Below are experts of layer 8 (counted from 0) of a mixture-of-experts language model. Rows are named router (the router's row for the expert), gate (a neuron's input weights, with its number), up (a neuron's input weights, with its number), down (a neuron's output weights, with its number) and show model dimensions 0-127. Each number is 500 + 50 x the weight over its row's rms, rounded and kept within 0 to 999. Numbers have three digits each.
Before each expert's rows: a language model's description of what the expert responds to. This comes from a sample of Wikipedia text that the model never trained on.

# expert 22
It responds to: Vowel-ending word pieces. Middle pieces of words ending in a vowel, especially -ona, -nia, -oma, -ina, as in Vocati-ona-l, and names like Maria.
router:428503496586436453435446428490530591446565467485531502530552567390546493429531533456579486557517504501465473589584521435531471477448526550520509513536553562524492499535526463478487485482511525433451535517564462446508416509535424463560537552489592459479477379531443489419635495555546448478416562526466562505491417451561491552571440547443576545512538453505500470454561495560525597446505
gate1:500523534412497493465474511444473543472449472513467404481447546439610455433527513405568455433518510405491543512412489540432500541518576468366515520408546535525496452471472502553514500558458491376483502422546456523598518653595495494591447459504447470527504520536471552469500464604519467499531517488509408479482483473539504554546534474528527481476519421491518539397563530450460442538466
up1:491517356514515494463519508530415520467435463518598463576468514488423467499518540442437533492505479403572547415524589506499493568495586450567522460505509500534546455520535601478531530471492457447490476434473520487447538540402452444536558434480482446531451473625421566509561447509516448551423452511488505569516501548514526359472501488529482511413579515487451562474404502464544447409482
down1:541532558562528457452576502532487538420578519524461538402441508529467444580528430477391427515498467488424479459450508482471542517506443512503480496536561408472442432551430522457502467577575429524503418449586500489444481497444575513524554520451475512507429520413543482506439494474494454515465553450495459435459503518575609484552490581510473436605511517513458386537565515491585535399588
gate2:507612475513513514464467508571492534520488600547520472544455554490512511475495494487466451466496547498456528574514547554482594421525441441584469427413453467576532486445437522471547540507548433483481595406462503441480543462549522528395550486507489459548451505433548585610531547461419481419487403568542429478490492476401463533437539450563491516476449471549460473515401518519534416392503
up2:464471507488509567520491592452524455512529503445453520538439517626521472560611398493423492457457485442487548529533363467442538483600379439546478491599554499492524553483545418468506520503429484505511381492591508488456461536496517465495463499538467510509551530545557556560466523482506575523540464412534466391529494540516449498496596455545503536612505454566502480524554459447424537490546
down2:528507500471540568529515487352484491594502509535522556497472492499456493468528485488495539537471425439465546487457506458452429542542573465553500543567480524501549436461470447508458630555536566467429471544477537436491457392470529515483670578558484491488502519597509468495486543469526604452527501436564543437493618473468461448486464397616500483518522382506495484493489495565487556461467
gate3:451501468522639576543534398567528539572465541441565577514452492514519501507473499471460538535526478481506487495516619536521452541503493465501617474466534548495504475592417542497517474529524548532476441510483576461449491491517558481482559480510519520520481478388458590489528470493423399491545461509414514515404458610502621467507642479544493515526530575562472576515477408485434505561477
up3:502470468546393480446465489472548556543547453477463541553438496418460574563538563536457517559374537512587471455566550482543483527438496555559476470548495635489608522472544455492557479499572456577551441535465502565465526458521509465541493473400562415480523458466551408451523613531594461501499512539497550510514469477571531442501562494418518455603570513545519508552540454547454509515454
down3:487524514491471551457510443383579484469546447478496486539569514446543460489536437463493412664547574544495540461455433392510449577409561456561531459544465540551503516394482460509479480476503486498504526560522519525476435532534514438571503458433470435512495472598509555482501497587504489438566540505439504508534438421500478533492403434559448551555521530505483509585561578573576511455593
gate4:491532516575469460459449472530566553472471496399616540512535476497523547507542568448533524404426595392461534552531629543508447524522489514535450445531537529590543425469497453538479469513462414438459506536579519587559522495489458393615447589434543421537469535490426458490549468537512518484467476420507437465546467499487537535448491516484540495385502483470555445466472467432424512488487
up4:429585486523474574500480543561485528518529521527431477473465459548384563480500480496452491423498494432446465512457423544536414445508498467624412414485453460511483545455529490492445455558465514415422465493380525488425469499477486458485504471408526429575407511529523475399553492550486395429510552517415360524428466505519454531408552580494484512504498497519440493475490513564452497506512
down4:442490507490492531503518428388597452592486490453481479407490445469541460418491471486560506557568348465482455558530417423494437504483574503512471417502502525391589471411551506561526573497504520613541443470536503551484480449498574498479517488523525531489389480527576399476477503479501469550492491478440608473476518479490535516542544544481528467477481595484532438473527570557457588550457
gate5:478530513505568457654528471519485572472484490487569516517459509397541516552425568466570516589537485473478551476531552550571499474554588536560493525493437454512377538548420588435469468564508506460544451467574453562425461539529553407577442489575522539468463478496482548453427478572425543550504433481512490474550499570438461413445572480433565416533546537539488460525538526477522465517517
up5:496601544573495480441456467532473525497473440531577579509528544380511472526557429419423480605441521456535435480514609496508432423496552531677467553523500513500515559516512492401474514526509477501511467462370565571401479447487549482578426521531510510509451488580505451497476497495485502512554498476463480534504466543551503453478499528518484436436532455496596512611562502463524555458569
down5:500549463538532548470484460545577532452494439589420614411492451590507514528533479470508500547554472541523535389531490434504485556553424458514538525464488453465399475405576505490481546476536462529502496473514496476420514523506433548522518467494429427461497384536545420417459494445605445621522568408479495513565501457544509514547514432454535447510520491491455408586532491430573572519509
gate6:434507437597513441501487456489468452501410500547584589435495435574444530536602547524494434474478437499504530577536472519464539477442504434399563532460541542482421545420616467511534452461408502461415524477490543474435507421433509426512498515547495440486449563439479519461521527479519523391493460468524497481504541592477465494411467526630497528414478424500475492446509459480459537598470
up6:535539413528497495512542524551423561438489534592550487485479483542498512521517531455543508427554462455535546444442446527469480496399560572492593512613497499554363418536440642540598457540493445409435461455423598531441497431412460485469513422465561515495446568507487529417475467527553480448459487568474552496485561500461515483452468492499528489490441458512529545550401460514512477531496
down6:516443590444507436497480468454534494499617563528476425549541519468504507424504583522562504542437464583450470572542442491517407521443442540434559546575519575546499535393544602544485578555562533509433462532476580480476481500463505468587511494546537559490505490589454472494485461514467538558519479499430532538523592552477503590443562471415620476498444534451530590531534480564478436460472
gate7:553602517533452626571564529486502497548494478480472386503563461536405493511543524571417419445433493559451554490563589560527493450544495538520502613554547485483536527499443536477497481552505494451455402500456520454477493548557465558546521515448520503535526548513507482504612453497488513509480517459525460524567533471371475447576492442422478532523361486636502510421453455515494461504467
up7:557432539564402550559483468459442516519535493429435418465544537516479491440482594550538464443473501519547451453516512530487478478506457501477481504550524551485437568403536484464547477502496534488416564502566572477559512523473509535583549454473456541419498490502463543440576559529545473447563504490462551476505495454512380499460577480600517619637429521564590476516582421539403518448461
down7:493610529582492536598505549487537518538468572432475478565471373518524499538518455504485541418498535488597534504528543473513506506433521537508459481461492491373549459543618423408539437471465503510498500494508476513517531503570544436553549445514449583483484464431477603468529453486534476438494493404451495516555478497527468473521366529535399518575508630560543511539468526513409450450527
gate8:457537564396480481539584462522499521441446511586433530538472412584517511445623416628561508438476508481604526552594565533566423466564515475493529432519556475494512511483575455392477473504527498452559424470576430552511546571549492625514499518518554429571464504485491504459461548474481480488470490516500527537517513553483569530417552487477499521540558501571481535549419524458486424481477
up8:501532415495545504426457508546372469503497470483466420540519448468468514602464600471488481491409495550537477571523448569506459543510544458392526439504578524506513511409567587389548434413503509578516451443506612550543470414422513478568541468453441519448430512449434458491552489519480469469452574516564459480515603444514499488433507480515472525586500506545473539483576543509521550565500
down8:529503436524524480456397512565394539506485465593523490511439467592504549513502435538375458557543409442533472495494512566437534469501506529568500476453439511511541585544473492513519519395485462535473471417400464521484562449541462497462507456469504409493507429503410594526555498500520424484417488528493556526614466427483497517529539486460482600485533542484526352438432431551462517498462
gate9:519503465526511534559563519506416502539493523434603586553413471458519470544489545419598552599527449554527528499509516537487435434519572524505505547461470411511504543540466644425505463499484507456514497465467457544487439434423516492536438547477503452541466503464492522444474471642399541519499315504513482590462518594495547556451474437493536505465496559500515457470457486465543494565457
up9:566508432505470516394530422546568560366458485506551597561526529409422441534472546388542522497420544424487430384529501506555521552483515531433535487445478587511463461463436509480559492527369519560476545483515482402531472471396473542488546506559548458543510466472454485537451513457487448458495482546465536556449516596559452451451563511488518477481557499543556503535444454473556485447469
down9:445480514513402509475487423589567587489499509616485536494497484441540518481521470423534561488482531424515537543459541518480530646414613506422554533533490532528402453481565461533516500512473503480444497585499506478502448399544447488561364536510453489440580483501490488405466540497493526393483530486486449513489499499585356497521414502461533421473478440489484468524561462432528501490500
gate10:551489485523551447394501474402510394453529510487531546597555560515376543515487570558507496522460544531591529601519357559568518533495518522552464513462466591490482463520539569524624445444438551538561467550521444450423501530442492498481491504470542425483537465513443409461516455440439436531468554488470501494508475367509490432514493490553568528479398468539560486500552507509516517522483
up10:552523459473543531449496492525606481508512476495515523459444456543506636477428510423410468492565474463416587442509463525566622447465464413463449520471597552538515448554500593494510505453497466486518536618458448437524599557479506380520461457396495492523536533495432431364490439455481457535502510495487490495487514499547421458519488582476427441512482540514531476514468484525453551452440
down10:527533420469554573644551590457563513553525460510535542529463517444577477517559487570542443493519478573557504479449502445557509567523540457473535438459442448471544524512414560597411593392439535451426505498536454480532504449493494473496512524588420520505521506489535530507560505564482494482561510505480504530418562480603469539571465564539393523546493461480556546606464468421489540420480
gate11:484512489402534545488503430522604371513409533471489437469465400568528524510496590569533581553532510527507481573512559568519450569497457581441569490532580431528425581551512528481559457410522570471472466462554534444524544636497489489501523514529527510550467496524504447521465428521487509493493606463515574467584511504455603434463402473564528542479448470577496554472491519524528475468518
up11:437456496486568526479532512540488550595539455553576410528504561532478512488588473590523583493453477448532524479527472457557559455454578556557444559538468547530444453581531567423462465528545532524425452542455554476413476498544458417533492537456560416480457520470401587416503548503536541501533532460570489432460498475531541506445488543440451469459530410534463507510546324537494488570467
down11:496600467428497567488534517518532381516547584536528553489480592513472553462513558471517495538498612534516435574495503511532598416477526512470497541556525477514444484562520545547472363577518586429440505498531434521553523519510523501424481472437427507450587461491466488498476501558522514525495489494483425391442475456543513479515412443615497599524550543587498555519533440390449551491512
gate12:549532495485485539501542507574412463475564591545493564573575472424522453531556480500472451562445479399507520550524478554423523505579599453536577447530509457599506480484419498438476438511492473545510496494373474480472496519589489478431532500438520552610440553434492520487482518604518550492499436464542505512440522438437488483564521501473602518430478425536362564507500438528553533497563
up12:576461506541503458563479488508524473395389499452437549454459497581474435476509559460504449518504500501537498623470495442382514357512522458465503482600593466455489519590508541416544497396588504516579511485523483550532526607464519446541531509397548522548517477442513556462428501459460449524543524483507582552571527516500551543502527417462553485538553511554475476584528470467529540542439
down12:484408545546416450657547478498508564525469588536461533535489556527531491549451507426542487461464500454563432506465529586476464528486510480423571548573520526476437420514500430524516399493552509474543410664496544543474488524469442443536537521505457512485548503522434536460552569500434439553493551460494476536453514514514399467489501509538606497449446435588495481548544504503522564420411
gate13:467586551489537473537510448474453504566379462497460444506536496461503474489482434602538533512476557456581519451588547456465514460488449435485561394425498503473489564464443432484500498532548455490505528516437524431523428486443475501544530645398574497538480454464505425513494435562445534501549456515506472552522529588492406514463608478486526613456541406494424455564431444537537465542515
up13:499466581509454524554561601597522509552483555525576504457447512448487483432510463501417552526478467527508561504461488553532553460434470534474447535572494489473505496488553465474561492474585413670456466440416591516541445563457543538451438429466419531422509549423534492430453499445443467468517548455471499427462472565508426573502462447538490462532495512490512558442621511446500430457564
down13:423554471425591478598590472510466447499445506459528501483470484524369449427461488542462532499587581461509506527515520502462515490579496492546541437472476398395446499646503464494469570486499438459487486513534467502532509456449569520524539614430478476467477488369534444442481407491479539537484549550494513427497536481460442588494454470522505572416511521558614437526524453465489492524528
gate14:551514528624576476499525488419518594451473537513518552588484491434526541489542479476481526572490547484489491619498472444443495424432572505499513523531464567491558481496386554448494454491460412544485497425459428485453520548559591456592486439523496533593559497406542536479481520448498451470559603525487433554490458429437589546486558546460413477459494499496471472474598399516536494505449
up14:519547526419455633483461397537456464483491545547562510504506493516513434470531492539453514447492347536605501495483548560491516500534502518514509390496529458495503502544614590500432457558635550501390442493507482566530492454551542530493512476507554525529542545491461510448475506465449513472559378463533438499597607513487534505487468507487435505503502503467506512562434377539455495402466
down14:519503553487490553451544441519545434530554520433535520462565364419560413490537499468565530491433534413403440451550511515523498536514495532442463547507511515517492409589516480440523493451502517429510542506492457542485462473468400449527450477415526566503540422425450447466461520454500631454354507500548454442506475536495552493578539479481508582521568500490574457478555581389494554478479
gate15:453486586559562588500449526520506505488430453535477466575535408580540494488526435469570480585571508529457497533542416479510526441511534567529420510563481448457508499576503456519587492449451540496594550532437492531474478532562443587493377535644569549518482469497471463543545416479402538445547554531604529471501457526558495521519520522609518536486449494544441515547553500478572500442552
up15:440545477444602512482579583457488485418478487552531571555511543439505441487560493446509452520404509473457499602512492470438528416573535366491564557497495480539523518481486452584428520480478565501475481522566395435453415477539503442555444499536583590494431433505502418425580516523512572541525540407504486568492519461478505544524440532524577528470560411498407498470552504503471499456461
down15:457490559499531476474531512523599514485498443425454491475433566582464473479560533542480510497506550410538464541480586480470454425509437449560512492530567453526462483334481472500437520444488561472484433522507508426493542427540455463527485518624574536411536508487552560478469591517606529528410538371467478485508533468512543435417480500430476546498479569527589542471417456468477503585516
gate16:476460465483550512511547580566497466525474498399470486608529553537469487617600429533483536437543449510425479530562559480494408587537484531506583606394533441456468447438444508480537496487401492575469494462505415572403510512519489500521521506561508434630469467580545569545470563508524560480499490439513435478537601502486500469504511570494476525436453543498457475437450543536544449539504
up16:569529576482481514463536632584465469450488433483496519545456355595542492577573488424524510519482478509492494472486537497494606451515458490482590529558586552516570474572523504491436543483551504504466499443502597400594540528464490500499472517438436524538501560417535496478474491427494541457536574489573484508513381539483505482412514539557491503466479436422445515443506428416402539462502
down16:405503516507521501423544552421461402526515556492438566407455495434514535398512488489488494522446523511499451439436533478476458472542435510494455454416486516515564560557502533527548485468450526485565519461570438495523388377495524532459513521504444475460492439545570413497570466450543565523503591481514462445441447510464566551481596607421491524520485602462486544436512537462397478585565
gate17:531486524532559568519580513448576477566533490508480508576523490554529526487472519455487482425499547550569563588544467550582498534461589422495556563494595416536484538493431545476502522466456448471463482545547555433519500477451450433490571509431526402461414462403548529439509477442388376432492532488509521483515545462478458445403563473562383519467489458583513517428565485476545538531533
up17:527535435488518519487532467508562488454507408513491477431495519512493542552483603463522462484525523426467487505456450549469453485449582542635550487462589471494444518575555473552495497517423584459430526457488452391491445374538443548507583487516569405463420481569570514508421460441569464482589494402497545533487444545470491530488491494588527504426393441501466483461489582424459475484515
down17:587419528495468551459512471489457444505543503499484531480416450579487579566484485537478545457566614438485516561363538412468534533449509462494506530534523519526561503568495455481588530512533507538491532540487561467473468451502480616586615612480504507418362482528581532544450472550514507542509451568538502501514546474408499435549478414502497526429583501474464464551449576497478451457459